Experts of a small language model.
Experts: 48 experts in each of 9 layers, 128 SwiGLU neurons an expert, 2 picks a token, a softmax router.
Training: a variant of Muon for the experts, 796M tokens, 4396 steps.
Below are experts of layer 4 (counted from 0) of a mixture-of-experts language model. Rows are named router (the router's row for the expert), gate (a neuron's input weights, with its number), up (a neuron's input weights, with its number) and show model dimensions 0-191. Each number is 500 + 25 x the weight over its row's rms, rounded and kept within 0 to 999. Numbers have three digits each.
After each expert's rows: "comes after" lists some tokens at least twice as common just before its tokens as in all text. This comes from a sample of Wikipedia text that the model never trained on. Tokens count by the router's weight.

# expert 42
router:518480541511497540509507512509500474483488521482516506530533468508492461508529514462485484511499551465533513494483468517509489484520565528469462487526501527552472498472480518541457465452490506485492503487535468528482506508500530528544505507453509552503488518512525503557514490524525445472504472482484482472485500532537481471552530508522470480472526462491491519489478530505478509490483507512477496506484454491520553517470489500479487497538529473522525487523509498480454495453547529451472499476482505508460493518505449493493496505507456521526503487465482507484518521496511489516
gate0:504487522509486486505502491542445497464532501522486532522464515517561486490541496485459501458519509469508502508498498494515453502485503485492497496480507546576507487534522516473439504492497476497445518458534516528458517464513497483500476526497512484498535530471503498486501483513484453452541488530474508475501504498540479521502496550479507538477543516501494497496537491541477507521542537514487502504485515543480472509482483470507540523465518505536506521558485533520476503512473532500469489485519473471461481506534462485479503506494437478495511535497469514478496522518504487475
up0:479519513519480506508498543463504516514478503452467484502533464520459530511470502513509533520483504517483494500482499553504487541494483455474524510520519478487521543478501485494518501519473505491472481518473502497517537513537453503472532507476504541501465499541485500482485522465433525493458510480483486478585493518458514503519525489515436469548469502476529480520491493512502487481507480492512479484495515518536510477487530509498484514567486499473490504514473455482516503512506476497496510498473514499504452494526569527509554513518493549564486518512488493489468513474474482507
comes after: " to", " was", " and", " were", " he", " also"

# expert 4
router:522508524557496523458519508497501474468455470518509497509502475511497452499552528492468493492532498495508524488507481506493489446521523520504489504526519532503457506487466528539493459487509516496484494507534511522494488511498546513507464496451548532463495523537530501517460477536476479456474498506490501486466496547500516467505534460482504438511521459494551480489490508505481482483538518500483457487488455483485525508506541530472524552534499482521528491522499483492457504488538542476499511482464521501480497540525484514531502486522474540500484537471472541474525509539510473504
gate0:473519477502456508497462479545538488522491485536523520525525517533501478507520532494515508501526523482489478493504494505490478538464544479472474464500516504496481484441514560459449468517505489498487494481548501486470518487499483483490512544500509559479508522580475522492513514526478519507478500529481480502487499493490528511483489490479563495459476500505494473499513503499476462477464526476473503489480498557513486478497518485527502482514484493543539438522471454504521489488513485492500515513482501507485548498524529511493524517487566496455474501452543507491473460505530515521
up0:486478509519519467494553496516511521512507505482504456505496513477515511511496521474502444488495504501525496505485519497458506470448520515464506521483504525487492477475480511522499472480530533497515490535502519474526501476479509482527490476489486520542492503507482446523518462513509523510522496545511432593504526486550483530500507535494506526491490487515510507464510487465539444510508539544546480516498505488506493502508471497494474466539480480470500481465484505504527476482469526507492462504513477527518511514506486477488520533465556535486474502528554492521428483457456518490
comes after: "-", "|", " |", " Total", " •", " No"

# expert 31
router:535495534534481497487501538486510491486488513503508512499512494530475464497513512494477508486522478501519534460489467496518523481524513538505445497493514544509507543446508522516491469470500534462494537511529508483435505484502507570529536479488502518511472537524507468493535469548527457490485504479482455476501514536512507509543518502517508470448492468447468530495473552475478493459503496499505487483490476488474531476470535521486518493551530481506537488529514488498484501496515520460486546474474524474468496557518468522488505486500464543520522481478488505464532517504518499497
gate0:463515515502492470505502528494457476548483488526461536527518503516493477484510505474490506525481439479490506487505471500501465492459489508509451495473537474540527520498503500522515493452502485473480463513477532511482514492516483515550506504523507574495464517516469505520520513501487495527451527476520497503485477504467518503544506529449503521525466478452468498509531503500540528491526510493479508515486498490465484526498495496506505523495512501460520491489555521539512472475487503464506441500493564543506449522510469495507482566496490558504502509489481499510497496533430484505
up0:521519475564487499516529555497502462484487501508500523489487503489500491532526491503507540513556518489527485493483499525501457491490520487487529544483525481470507556551510454509500544553510505519554500490508463459478501544514480480523478525500482509474493530478503530534450545466476518495484489488466549512551459499493423492477502483535493512463518500532450502489538492515526509473475508521501489541472520486476484498477505476499477486501488502483534545498487505521462486504493476490515536493471485491500503490480507506480454454509493503482512512498461536506523469501468458498
comes after: " (", "-", " \"", " c", " un", "/"

# expert 28
router:525495527540491511471536515515551462475469465488515494538503503509501460488521530492456487511519520499521514482484476504524513459536531533487488484527491510551453523498494523545514466463491526486496508504506501524482502516497534532517481482455517531489501507531509506526484474522534475488476471505472513493461512484521530488513554492524468450466510444479518489483459500505476505470506537518483515476461483501496532517459494499479515484566510488508533521544483527497481486453513536462509503454452492489513459545536479524501515510509479496540476514482455508479527514532505473522
gate0:522490565449522483511485493524559495490476480464517497495477542549510512520477472470502503472521482500533501464519571473498508541511460499501498518494496523534479518480488545500486476498505483505547457482510467489496486457539494467511507499527536513477491451504486497470498474511523520498478467533490500533484498506472509488456546492530494492500522489511459546487489441474511483521475499534495502511515465555537463452536451541486479510505522534493469494519471522508491492496513495511501536468442474506502492509515525521473491498521495495495499506495536505481506463489497558506
up0:507528496554508514498498480503459475451510458476492514515493433501508503492493493498506494510470475499517550505511474471492462487537531494491503562476534491483518489522520489526525514521507488496507534523423509516527497506442479528502490503530527527492502493495541507525492528474458456516519522513498489531532532501472538482501494476477497446482478471532491483503511509462519460519452491460527540487494488487469520470464500507481499514516518524506469514506486464528502502504497515505532516522500473521527554476542528510485497509525451506485548463510488427488533475513498472505
comes after: " the", "==", " The", " a", " his", "'s"

# expert 21
router:534482527523483527454509517505494504480493510486521502552519478499486479522525531514471519514533512491522502469481496516478494478522563515502454479535479530536488517473493559513528425483487532451473516479514490511498483523473514546522525501460505544477469522497492500525497465535504481448507466480472479469497502482524505455522542518510471481459526474478504482477488519505505503503500509524491490476461494512475555496497486522481514501522547452528530503515516509512503491439510518500471535473479517453492448506516485496529471472522471507509522481471474502479535504522532476530
gate0:504474479549476479513523515518456470497455453527548521504478500505521494534557490515501537474494516476496505515498487488458496515480530526477505517511499485506496481492522500474489513476529513529493527463522498502511505513497517519436510557485472532486500449503505509546483517471518531436505499500496481512487482504485539471496494520475475447529492517501485490502463491548490481438498491485525503505460515458483503512474523542509501501505525523490483470488556530549489474514517506542495509489486522509548490486511465440515464492508496482505505539454511531506530471521560488527
up0:475473470563460508485488498506515483501469524518493497453512482515520537488507488500508511449507534520515517521476491475523524555472520530490497543486491479488506561483579505521467521459511507512450567513519481501524503506512502517484531483508483509479505430506496514531513527473495524466499512515448517460502469478515457476501465470458520514507499521507467491542467529492509533514496478488500536505526496480482501537465506513480494502489469508459512520480487502512475471528482532496527533533501499493522492481499518486537492469475513473513549464488504494500496485485533437530
comes after: " the", " a", " and", "'s", " The", " of"

# expert 44
router:550492519479471525488540492485507460489449477473499500547537488529492496509559535502472465488542513516502538452516463526514502475522509513513464550495509536527481522490453526548522462479519529470491527487542509504439527519472518527514495509485499543463482535527495477497478494522485471482470485464457460456470529511496516470524510510512497465519492468480494520459475529506520484475519524493494517487524489494472523512468492521477490531522505478512522504500510516473493497472536490485456517474460515462486476529536465505511495504500471484489536520480487529486522514509526449491
gate0:481495539475482484505548499486517526467510515452480489483485505472480534479540513508450493500513546472471530512484510522519451524488478506507489484557512541533513474498467528461529529506549502479547511493509528498510522522465495511532437533530529489505461525513547503499485532501485481438478490526508500509507499496459473517465508546523462528494444511483483474488508460509517502478471475506485479503458520483532489485515478501510491457485484538472499517484530510496474471514488491505466506561487527500538533517536511527509507506498496537482520478508479528446516514473467509500
up0:539487500478516514496463523543489515548490497521521495495515503467500501482502495479540474478482494545528443519552485492499502525515483513485508501492515480435539498509491496533499514508469486529521487514506466512484482471577541534473511462459485507514503478551503518480479543538514514510512539476459518470503485474543498498533490446500501472458542480510497525516444503532454541507526513507476481519532486499502522465457525475492520519457519499526466502515490483486517500505502504482520464466518460553467505469483479478529496506493538477516475456506511478478503495523506502483
comes after: "\n", ")", "\n ", " information", " classification", " Animalia"

# expert 2
router:539474530494489537469519516490498456489487488480495499508524464537489431517530554469496493488515564488495509479518473512524505464504544542476489512554489522558468487504479534526510463480502505483463499473542471520482504501488545517539503488460507559489487498514524521541510470512516470447504482499477482481507504514533497483540541491522460483496526479487510535487493512485463523468490514512472488494494494483476552524496481533475500530536498463540538480546502492468476496494543527476497504484470507470454494511503465527504499509513480515496488477493459525482517513495518473508
gate0:508556470500462537491504510495498516493511462506496511485453540505553529525543474478500520506511515506500523499516513539505486495537455550483560510494519520527503510491529447510525555554484457442483502509473452523502502501505510492499487464518462498505511517504518496450495489484479505518473511469517473513516509516547487502485490507520479490496477434529503488468498450491509484501497502500543517485496462461507488467460510518491493449494520529520504521472497492512474527493507504466495506445498487511525462506503528513473461535455512547517468536523477480497528553483510515504
up0:503538503486547512498516558496573487485483515523500512533498488435511490547507501477491490562486477488497477508505539522525528471543470479464483499506502488489544517487488466500472516504494508525504456502510516468492527551496464472505500498485519471553473505487534496532494408507459521487482529488504488507503494521508543470469508504494505520544493469468485486471496480528480494454484533506471500494485487521464545519482486535512489512504502486499508471519495528501488501494507496496541476510471453518495530506479523527515490517522549487502431517500453472512474532509478492505
comes after: " was", " he", " He", " also", " and", " It"

# expert 46
router:554466541502470531479525468502524488460451510479510515543537492506482458526519529484469485485495549505487515474528478561500494487538530507502494524480510543500480521493504544510501485467491503476466513506549452546473503536483517511536474497466535520489489521519492480526470440498516484429514480480465500493476547496498525471507529487472471470468517483484497487468479530486483525497511535509519520474464491506484518482471493532477510515504525513508518494505501517509488467483512519459515511482477529481512500515522487521512483495547468520492523481452499520459566531503508484535
gate0:495494531455481471516493504514514521473471504511488510513544452481507511462518551507528500494523508505468490522511507528541475477523461526535502529434541491534500509484472539528495495520501498508487494451448525525483466526510522502482510496492505515528450515494506496517487500485483441470506529479506522491467486524509476500528475528432525518468540503506516504499542487434522468520477462520509482517515506510484489499517501518495506478498495500493558502443557464497553557497491505492495497505539491475446469496499450524529479489524473507489475519507495508500478518519526474506
up0:482478529448475473547463516513511525477500513527470502512550465484480496494499499517505494468480508464509471518513513518501502490515488478530493529447516470487540547467517527488505480527479473451505503459458486530476505554535515513509522500518509484498493534478517512520470524501467457486473521509505473503484496533525505516531489528450508494483535516506487528496554512452515483539474482496522518517498502572519494499487496492520543482481470526511522472433543452506545497524486504506489514526539510481480450515497502512490501480494444472458506505475469502470501489513475515530
comes after: " the", ",", " United", " in", " of", " New"

# expert 12
router:519470495506478536487523485491542480501463496478471492529494513518496490483524554503469480502517472527483520466518493554500516507523516543507477487527514527522456523515480558555489481485537504477486509478513470533477516525471543513559460506473499514481462510541510484494484484519494458484486481458468479476476528511528495490525557468485464474482496483475497528439472532457498496470505534515472535474494473462480546508497519508461495521511515482498518514535495523487500495470522551505508509488485512465504490518522481506509520518526463503504538527471494518435503517524506457509
gate0:536542492546480527497488474481465480503540477509463532518473516502460520482509514514486512495511483492488502493492483547531429524503508499556478493493447484487467482450509537511494464517500500514539513533500496544450513494481498501484494502482493546492487514518522510533502497500511492456502471524536517502492532440517481496552495454498538502478465522480480521541487490502503513555491514544514573485529545515482475509497461509564500495510500514510487498510499521475451474480507471468490488533497505532515492501475521514482520488480482529498460435473488522494501482500495490516
up0:482549532561501543511515483493511505505524502456477537477512517504489520507476513487497513489460502504488450478476539496496487492483575482537477518501470543509460484449503548477511487489508474484505470512449536522495480550525508430485496485507474501503484519513523492495502507492499522423492489482512503480475512476470490541515517491495471518487507514471522475454513501466493548520492497532518527530539502537517459514480503518515472481508471531477466488508506512447512461499508502498506520526513564489510491471458518507504520527497528496486492484485500520507507524555470456516
comes after: "\n", " |", ".", "==", "===", " =="

# expert 20
router:504452555530466520489525506492528486489447518490525525514524490521467455537509532495461495502503545485526519456497479547510527502533529533481461477500463540525487489493520505507538494485552508454492504517550479520483497487515524502511502519480506522483473534518518478505496470525505468459525502478431482483511511557499485488552549488489469488457505460437499538438498519499516475475485502483494493466516485523514504492493511490500503486505539459485518487528477507482495494492504530441516537498478518502470474512544471485510512514489504504487517490475509509470504512546519485480
gate0:536452527463503491519541496474547476502497533516499466523482512472511514527509465531475496542463449534504518491478477509494514525510502491486480470485514544454517565489520489528503514489514473494494516512498514534520441491512556511467505532503495557497494479487481497452500504479522495488502481471457534503509478529466548483505503502488510513513479497467501464554454471498493494462475499480549505488509513469524494522539493491513517447510475483471527496480494542504554533489511494485497501541521512501489546485499481543504516526530462513473439527494500493530465491505506488510
up0:486513503477542457441495485515448512481508498511516525490524530501493513494538470515509474509438471501536546490510543474451527478506463500440427531507517483486490517497483506528507483499527517460502502502515536485479495471496480474502536533516507501488501513508478490494459447521504507482516539526471470491532550460542488474465516501518509514534495524488529513515496488479494495510505516477523492512515443475459495481500529469483496551473530484495475488512504486492501516529499490486466491507473511518488511479515569500503502547493519543480511517465481475504546522517564501515
comes after: " K", " H", " P", " B", " M", " S"

# expert 27
router:525474523496475536473509491482512486459472522458501560503527468521473488480526543467490475464509506499516525464502506520510512489510531524506467510512503528528489498486493538514509476472528518493476505501522479531444514522482535501540487490472508531498494551506487469501494467533510479466493481464489469495459519549538522489505545500504489469500532477477503494449481521512499494433504517489517533488463473483500566501485499521475468508524506487516546483515514523513489486438505554469501490467470520474454498495534487538518521487520480502490522508470477537473535499515530450502
gate0:538503501491495505485479511501489464463463540501484526487473485516534526522523512485541502502505480517463494494464427527517479533528518505505500514514519483476496520474450493512507485465504503514496483516534528499507517477504531506478428508482469527522468481515513532503502496479495506495468510536500516521488463559449484543453522487486535519480472482504488468498487534505539504452485524454491553491498491538478542487531479534539489506518533502487500535471500474502529488499526553486507503544468438484482484517483480517539500510531522502486518506492487468454515478555478500522
up0:520527445517466508497494488498529533482489527519482497494477508469487480511478503514500503500494496529501489529456446477504497532473529524559478460519512515445511518447471546524498497459484461501508457492531471522535541484512437510491485500526462516497490478488519495480488467457489504510478525516513550513479513527462493511494482480481502511474526427483516505503507502535522502482493546465504516513459484538486544494545445558560478498493514482492517530513498458505543499493511520526531507523497472478507523502475497518514478510494543497513524503520486478497487479516506506543
comes after: " ", " 0", " —", "%", "0", "1"

# expert 5
router:521483507504490521486516481495514481480481488485534526531522493525501457488522550474464482497539497518513520488515481545500525486531531523484481496514489528500474490486489530542504460495511513462467547479519480517455466489470520512522464494468527531517486547506463494519482464515476456481493471469493494458477537541498510474511529493488454452480533490476538502476465536502504501475542500499487503439495464483471535508508452519462490548514515493540533481528490544484462510464530519469493509466469505506503481516519488519526522516514471516515501536487480527471538509547520466522
gate0:528526475501501497486480492510451516486446462501500487506529506461472454538538469485495460505532506509500486491495486506497475536484545500504554487505463519499514500494487493485514509536529524487500508488519517478523469504498513515514495451487525539497510467470531488498485520531476509522507528481507475519478502540496455512544541525532473454516477457536540466456506495524473487494518503490488477533470513484432472434468523520478491511482535500512480490522475494494489568502468505515529494450528536558532485497503462508535495515501517520530503479491526544491533520490499488490
up0:487508493541538500487544521423536492485462503505514477537480513491531461479524503533504519547513491531522489523546518460549476474468544500462534525535520484503494497494503485525493508504506522472460441495466500492472459476522517498487457484470473497503523516486502511487501512501485478513478479483508499516524513489499438452476515536519512437513504468488488452526509488490539477484492497541459509533527493505487494536513573525492494489523495508539506530510479470525468482497495542516488494519490515509480483478489518500516524516462492492531522497510523532506429491483479492489
comes after: " the", " his", " |", " her", "'s", " a"

# expert 23
router:545464543506469533461533486497488497479472511470500495520532461527490481495503566502480491501490504503506522460496504531509489492501514505510473496542478532520460528474485542513494443485494512465467500488502477528463521527482528498517484512472522521464479548523498495497485469495503479467513458481470488468505534570507496505540513514494458476484520474456514479454484513508512530472523533524493508459477476506477560492504472529481489500513532465518564479502521563494506489480513524509487522478485522485485495506532491484503524491539485490512506501478477511465516523497539428516
gate0:482471505486494536507500518488476521537513465502535532482503515474465500534469538469496469491479468537470484470482485463521496511493503496440490464520465523521483504465540528511483493503469506492526539498522531460503512505514518485477449505534542488501467492507551534504531502502477500515530491489482512511523540521533495544480475530474486507483470479496449500494476495495491515494515477478505525458533493520494505488510511494470551499498545480515540543490527491489497439514556461502522512520483481493536460516519459519440498553451467511499455487508545505517502506519512516491
up0:540541452482516511477541508503556508519522475507465506557536521513490436481459514519509515499450496492490496495489522476492473512530486488483534501530502493443553486536492469485481486492485508492497488527544483576537526464480489487498519516454502500496502477560497504502485532513519494516493559483505476507493487490550489487501473508486501501488539541492520477460505475513500495510516498493505566532505508494511511478513479523495463515500456522491478493491524489499492525477506521508474481486506480490508496464456457511511486456502484532500498428548440510498488506505516509481
comes after: " of", " in", " for", ".", " to", " with"

# expert 0
router:534485531520460527480499484479536484490452515471483552525506509537460456486535501472437474496506500501507506469515513536498499503522545515507485534539512533509503524480465521512515485497497533489484516460528489505468506529479519530515484480460499521493477525539495479485493472543525492487540486459472492466519537516522492491540524489497501478492491474479509513498484530472483474478513526481479533460479483498508535481471510515458489503529513448540517461515468480479509465471514525457512524472482521513485477517545463489514500489534460500500523490466486495438524540515515454548
gate0:460489491526516568477481492500478520522466454493454507509532503488487462472460498496467505527499526478493527506489532483527495523489513501496499500487498525500517479526511500516568510477486486489497491479461497562500533507529494498517516482485506462503495494559476497485533476475484474463541501513479509474534500503513480505512503484470497527459489495529526479510499483487492514563530492485485500510512546486496498493507451477475516523529472489417484447511490487538517451498493518475509545494513556473506503520528471502490500505565471489510526516504485550495546511509478461545
up0:501480478502509524506490479528505503488504445476454501485492491472482485507505491530486503519493489459514539535520500485491504512473553490543503487493496512515463475477509513537525518440479504475476511514448502498439531513503443490543495495469482476547504452498492510497506459494516521484522514494495500515543515460504453491529521456465507515491463497536513486479472493480500528536509518476525551517541538527523506518504542485482528524497456528470475506488513484489519454509516548450498517499510518509498482533541464497530500545510512500563484486486493500507508470526441478513
comes after: "\n", " (", " \"", "-", "==", "==="

# expert 34
router:522489525501513511494511501516547469469481494455501509522512445515474476515535528500481504463512508517531491498469479513510500474497558518518471489493497521525453487476523525518492446475501527441484507478514484498506493494502529517535521488460507557499475516529490505495494483553516488463511470497493468479495503516537485485522568496502485476480532449501503525501464512467468494465480494472500487479519486488483530499501512511493514488558519500528510495543479543519499472433530496452494521469488490461478475509536486508514538504487470533546537500465474528479517539490521458539
gate0:489488509485429492500503516499433520506495481534501471527506491516510492510521499524492491467542539487545492524501508491498495508538483458544467510467501492522522523474504482486518514521463500492524541472459541488496494512473484505514499519461482528541505545450491502438525565541450489493490493502479439502508498502495511513515535482451503516501506499465524521499500477534492479497461489486525463506485480514509530530462531501485511505496515475503496510483498544568481484485489530469489492517500479455508516561461482494547502474482537510506471516473476519490498510489527494549
up0:513499503487493496509493461504511508498508470499514509550544528515529532497487470474496538519501488539512529521488520529481506473476467505505453542480459516517515551480453537498531476478514505466486479464492482505530499508503466493533488538540446507477493461517527489503521476509506529496479530482512564485483496454498525479521499521518490447523510462527493507492471451466455499486543457479489498514489493478471523482524508508501469477476546509543507512496507493511495554496462483490533505460532466489538514479521515466513501495527479510485493503466472482553525488518521498427
comes after: " a", " the", " and", " to", " was", " an"

# expert 15
router:534498535498449517488536502497538498474479509486507495517491511530496476476523506498447465509523499521479526463508478544503494491502553498516476505516491537525478526491494510535487460466485523485490539462518476535483510521488530527545483469475490528469484523559483464472522484530480469474493467469483483493487537519519512461525519528501508470526503460501514509494484549467487490446512540482484527477525489491455513477496489505445486534567515473543512473496519529493511496492514535458505505477482545476504497535536492477513528484503476525506518505476474510471515535505533471548
gate0:495491447503493502530483462520487499520524487469541483539517534486495500508535496483501498494468508499471437499498511549494515523508483458481491540513489515550454524502492506551505504464460489536579532495556487533480496478495509449523502481504458485493441505456523508514494505492535504490491494485521452477485512515459509513494517521514515559545489495494474547476520495478497497468447479478506471530517485505461488526499435488490487520510508555493492518517494537508518501513491495526474501473518513483457492524516490536470552502502520477507489468494487490489526503510521502525
up0:498518491454485436519500519477494535470542507482494484497490489466491493503499506542498490494518505519552503500442465540487548489491485493493524555543525510539542479487491519540517486517485487537515542474504516474542485539491492524479492497511498480502520482497469451494480556468492485475490464501482521496529486495489479464479511466520480529513454520522484488496545529496498488503509511553503493503494503488428515499452496487497512483561478522508492463489532515482501552491488515476545509480514497503503515529515484502486493531504500494507472460459517528480520493421530469497
comes after: "\n", " 2", " 1", " non", " 3", " 0"

# expert 10
router:536478529509479551499525477504508469471477510470511533518489486524497455508505533457471489528493542519501521465502474543511500479519525540485460536507501562534474517481460518532514440459523517450491496494527483531503504533503541511521475493450507538488461562547501501489527449525493489466516485468459479472477490510524516467516533503488498467488491460486513494486499532506466497497512526512496504462461476467511519520489495516450479495531504480538524479511497496496523501488529523494485503497478532492498507543505496496532482501517445497492542500479468518464531528504516489529
gate0:480522501504484520471568524495475488497449490500530531525499494522480552495511556502484533524489456463471517499498456506484473486545509485522518521507494509465502511515503500484459526471490459453544512502493528508490489514567478482469504471541476486464443496514502494480479499532507486476511505498504515485493496533509513474513505489519500499534504450501502509513483471518484457471534501477534489460461452503502440489548531517438509470505490504494558497489466485487531509524547458493520533556504513526495494516495516496517522505493523502526527516470493507551482501499500478511
up0:531493496514522480420477525491507509514471476515495531522500508525503491515541520516482494478492493481468523532517454458495483440506502468490519471518451473464543542480517493516497458487481467507505518508514520468490496482564541512532528521510461517501485507494465500503524462516480506472513465497500507519466512538539515480476505525490530541512492488504524548524477487525493498531500480459542477450469487465508478489543514504478473518513465477500481493478472483509517530457517454495538526534503459499519519494498519503491513498478509538551534472509509497564456489491498499510
comes after: ".", "–", "′", "°", ":", " ("

# expert 13
router:544474494517493517478520535485542477472475518459508520543511476516455474513550516491473499519491498493524500486485484508494527491509521543516462512496497518502501517476476509523523471488498543445483520462562490501495516493493509519516522476460517537509491509535461490509483483542504497468519481471468470482506511521527536455505535497501472472493515454476514501499473506453461462487516518517519480463499487524518526470491514572502523495515521527527528504531521535508478475449519517481486520465495492480484469540520461479505509472510480529532528474452474522461566519514520483507
gate0:486496505564482479494514556471493484491497504513536520521460495486540494485537529513498517495480507498508509486537550514475482477497517485484480489505502450512485521485520528451486493493535475475516507516481494424468506533499487500480474489507485474537499464482494489510457489510546480486493473535520530501472512468471488498514498507453505513562496489520506516489508514482490481504499511510438553495516481470493508534511515509516510510532484521510518476520472549482531475490483516467525497488495487595503517486532473515472502481524475514460553472468464472484565503522520469495
up0:484525479509508538516486511494513471484508521553575497500477465515467508504529488520526466478459529497520490488482502489470501518465493510503486511522459470515450493494506486445465505507512513510519504511497478527450530532481516478476495490510476494479539510517468479447462552496523494491466498545513498479462499477485483515463489496501526512476497514499475496504490509513522483494466500472447515472539479511489523537525515521498512510542478555554518527525458528453544472497467518474547495511505487512528507466544505501500498477540518531451476516505486497462511498515446525531
comes after: " the", " of", " a", " and", ":", " The"

# expert 11
router:528454532507487531497506512475494484477462521492490563501546479525500493481527526498472469491535537508480500464516514546491481467524519530474467524508495532550488487495477542518517453480518522490486529478518478557455508528500515524546482486480514545476482551518482479507501468526510473474502506445474473487479509561536520481518514482491462486482518483466469490439503513475528492475499506510489528476502459479485514500473479517481505519511507498516540475516491539504455501486524504473463527474470538510483496508529494526516530516514470511500486490487457534454514518513521464509
gate0:507507506486493497488512455474517537491512510499530506550512448437528483473503537492490471463509530557455491525538516548498483524471484510507489504488525472487486518484478472472530484506537486514522555529522484542515533503475504524463454499469445516509538488535509508479509488506470507483463556522478514505453500480535546512552512472494507484518489508449515464499474471464502479508536490498490557524488496500495486508478492497509505460489510494475491516515473540515508515522480490507456491532512557529479500494514501480475532518552485484483531456500511502518483479521505482498
up0:539527474485520516524468522504488512524534506467522541492498478518518487511493513488487473500522478485478507506498524471442495478491498470497514596505511564508519551535505493496470525498498490470469488502523462495522464497515460463500494525473510510509477520477461486515509468535502497524531505492492534475463482528494515494524489488481478527525536469497493511464482500510488512495476552473532480541522496518501489502532455535475480482502466541493547526527500480489505493503496501521541489499492431466506517422527528518473493520432493505493502458527470494510524502511485508481
comes after: " ", " 0", ")", "%", " 1", " 2"

# expert 30
router:557463503486471524479538533507522480468484527490505509513540459522491497521506560505484473491507483505483534454498478517496499475520549504508467527526513544518481507491513552527512462498501538489475516493527474525453508509479537498550482495468516510481497522517507488496513478528516498444519458490428481477499535554525483494562537503491473478475472473461515478455478519479499523501534526526485506477515471511478525486483497494493495509507513479532558473497519520489498470508506526498495528466483503469466502502549500485513491506505475517505509489469469529482500544526530457531
gate0:459490518523461493497539472488463498515531461529500507533482467507459549507507495523519507461514502502519452539478488478545516531492487490471500447535504452516495514519515484509503493518513482541482542538515484469501507499508512486488476490489480506498506495517504454474510501489464500539495465506508442493502520483471476482508555446466529513537480483470509539496497470506486451478499510504525509520510529483532499531520504517466542475542509501529515482453472530475520488514511539537503523521481481453507476484504531490468529515527489493499503573486505548508478493518469504442
up0:455488522519450520514497488532519448476470495490483498526509495500485539520515525471516529469504545509554518519468482512513508446493464473516487493524480426516473509470508490506453522464495483534432535475492498478496493541511520491502498523513510518453493490505470515550498473476501501514524441488513502495523499521477485499478543521500521515517519498462476518481506507521501477503520512486546510490448485540492444528519491515496506499506473508535543478513502458497516485508528519532513490474485482448545486504486507454537513499557524517525467537511491482530497497503510483465
comes after: " of", " in", " is", " to", " at", " as"

# expert 9
router:550478538530482510487542494508488476486473502500477524521480468515475485517512542478481494479530534529479545476494479542484503489528528535495452512519495532514469523485473526551501466471498527481472514467510477517453506531488537514549508507464526522492483544540471495524503488509477478484518464450450480485485516495519513448532548458511488476490481478468526507456490519495487513501518515494480515476487496468499542515476481508468488504546504501532538501510483502509497482457516515483503537472458507494514458560524474488514500487528447501530521512487478519469535524509518484514
gate0:501512478500480481506535499533516480507524500457534494510472509516506532514493467463487479485492460517508469525480464506528469517505473490485508511491476499496514522485470500534468509475487513486475504526481476456532490483469490513493495491459494493528509542487509496466521531502505460546536526525511534520536521459493530586477499503566557525490500494449507509440527506496493528500491496502507474469489507506532502498492500500484510520470479513539532495510500494537454472510552547513512538451484471481478499443514482531467510472522491528485498468485524531504535504512461529449
up0:455509500526521496484472522485535493519517521502469494485513515508514511490534508511484512470502535498519508496541520500519474508437493501478529494483486494560457537505503521514535516487511457521518481487514478533496487455502514494516503486536512486474503528512511474521543481503480536480449432519501546475495517502515487503489503520436485502478460488514475485519530478495494492508525511517520512515516495476433514488479554492516440509506493520489512436487490504505571526488509448505563494523479513484515492483471495444464505449480486481483497521514484492528532535503530466507
comes after: " |", "|", " (", ":", ";", "–"

# expert 39
router:519496508524489541493530474485538484482471498479486499533507476503490472514537547495474498522534504497490511468530457553509500483508530514498466510553516516508493487479452552517500435478524533498463513486524477528472518513471533539507492512481532510472504514524486479477479481513499456443509457447488464471467526506544519478517525486497451487493485474462514535444487515504508490452529517519495518472479487489471518498506514509492497525521539498505528479521498496465490480487550539490485521490472515472500510526535463520525535494475488504527514520477493517483526535513528460548
gate0:489500518501527528508577518502490492479512465474502544497498499481507489480530536494519490496534531501525522482519500445480516499450495493482483519485537502479517519515538476486504513466492495503458492489496541495461473545495511482467467503488515487474510498488518475480493461499517483482509447478455506502460475512494438510490488528480543513486456501554497518522515500533502517476514494497555508543451527495499486451493506542502551567519521484518522486495507423490508490483511496488489534511499501495484518493513515465499548536475479537514484518540495502451507505496534533470
up0:497539490495503509472461483509525485507487480527522530515472483519504478464502509528464480528484515523493485538470501490491474501534570520535477524496479462493501438506493540486543472541556430506498473514488475529519529461491491471495516523532507512477518540544453515508537520528486530476482491494515496501518529500501541479542509449495500485528503463466480471476481548517511491459486520498476488481520472493474475531471507498533451494514525502501495472494496552512476543504480478512488528543495511474529488500470457486487513510522494508478470470488508474524520487488472504549
comes after: "\n", " |", ".", ")", ").", "|---|---|---|---|---|---|"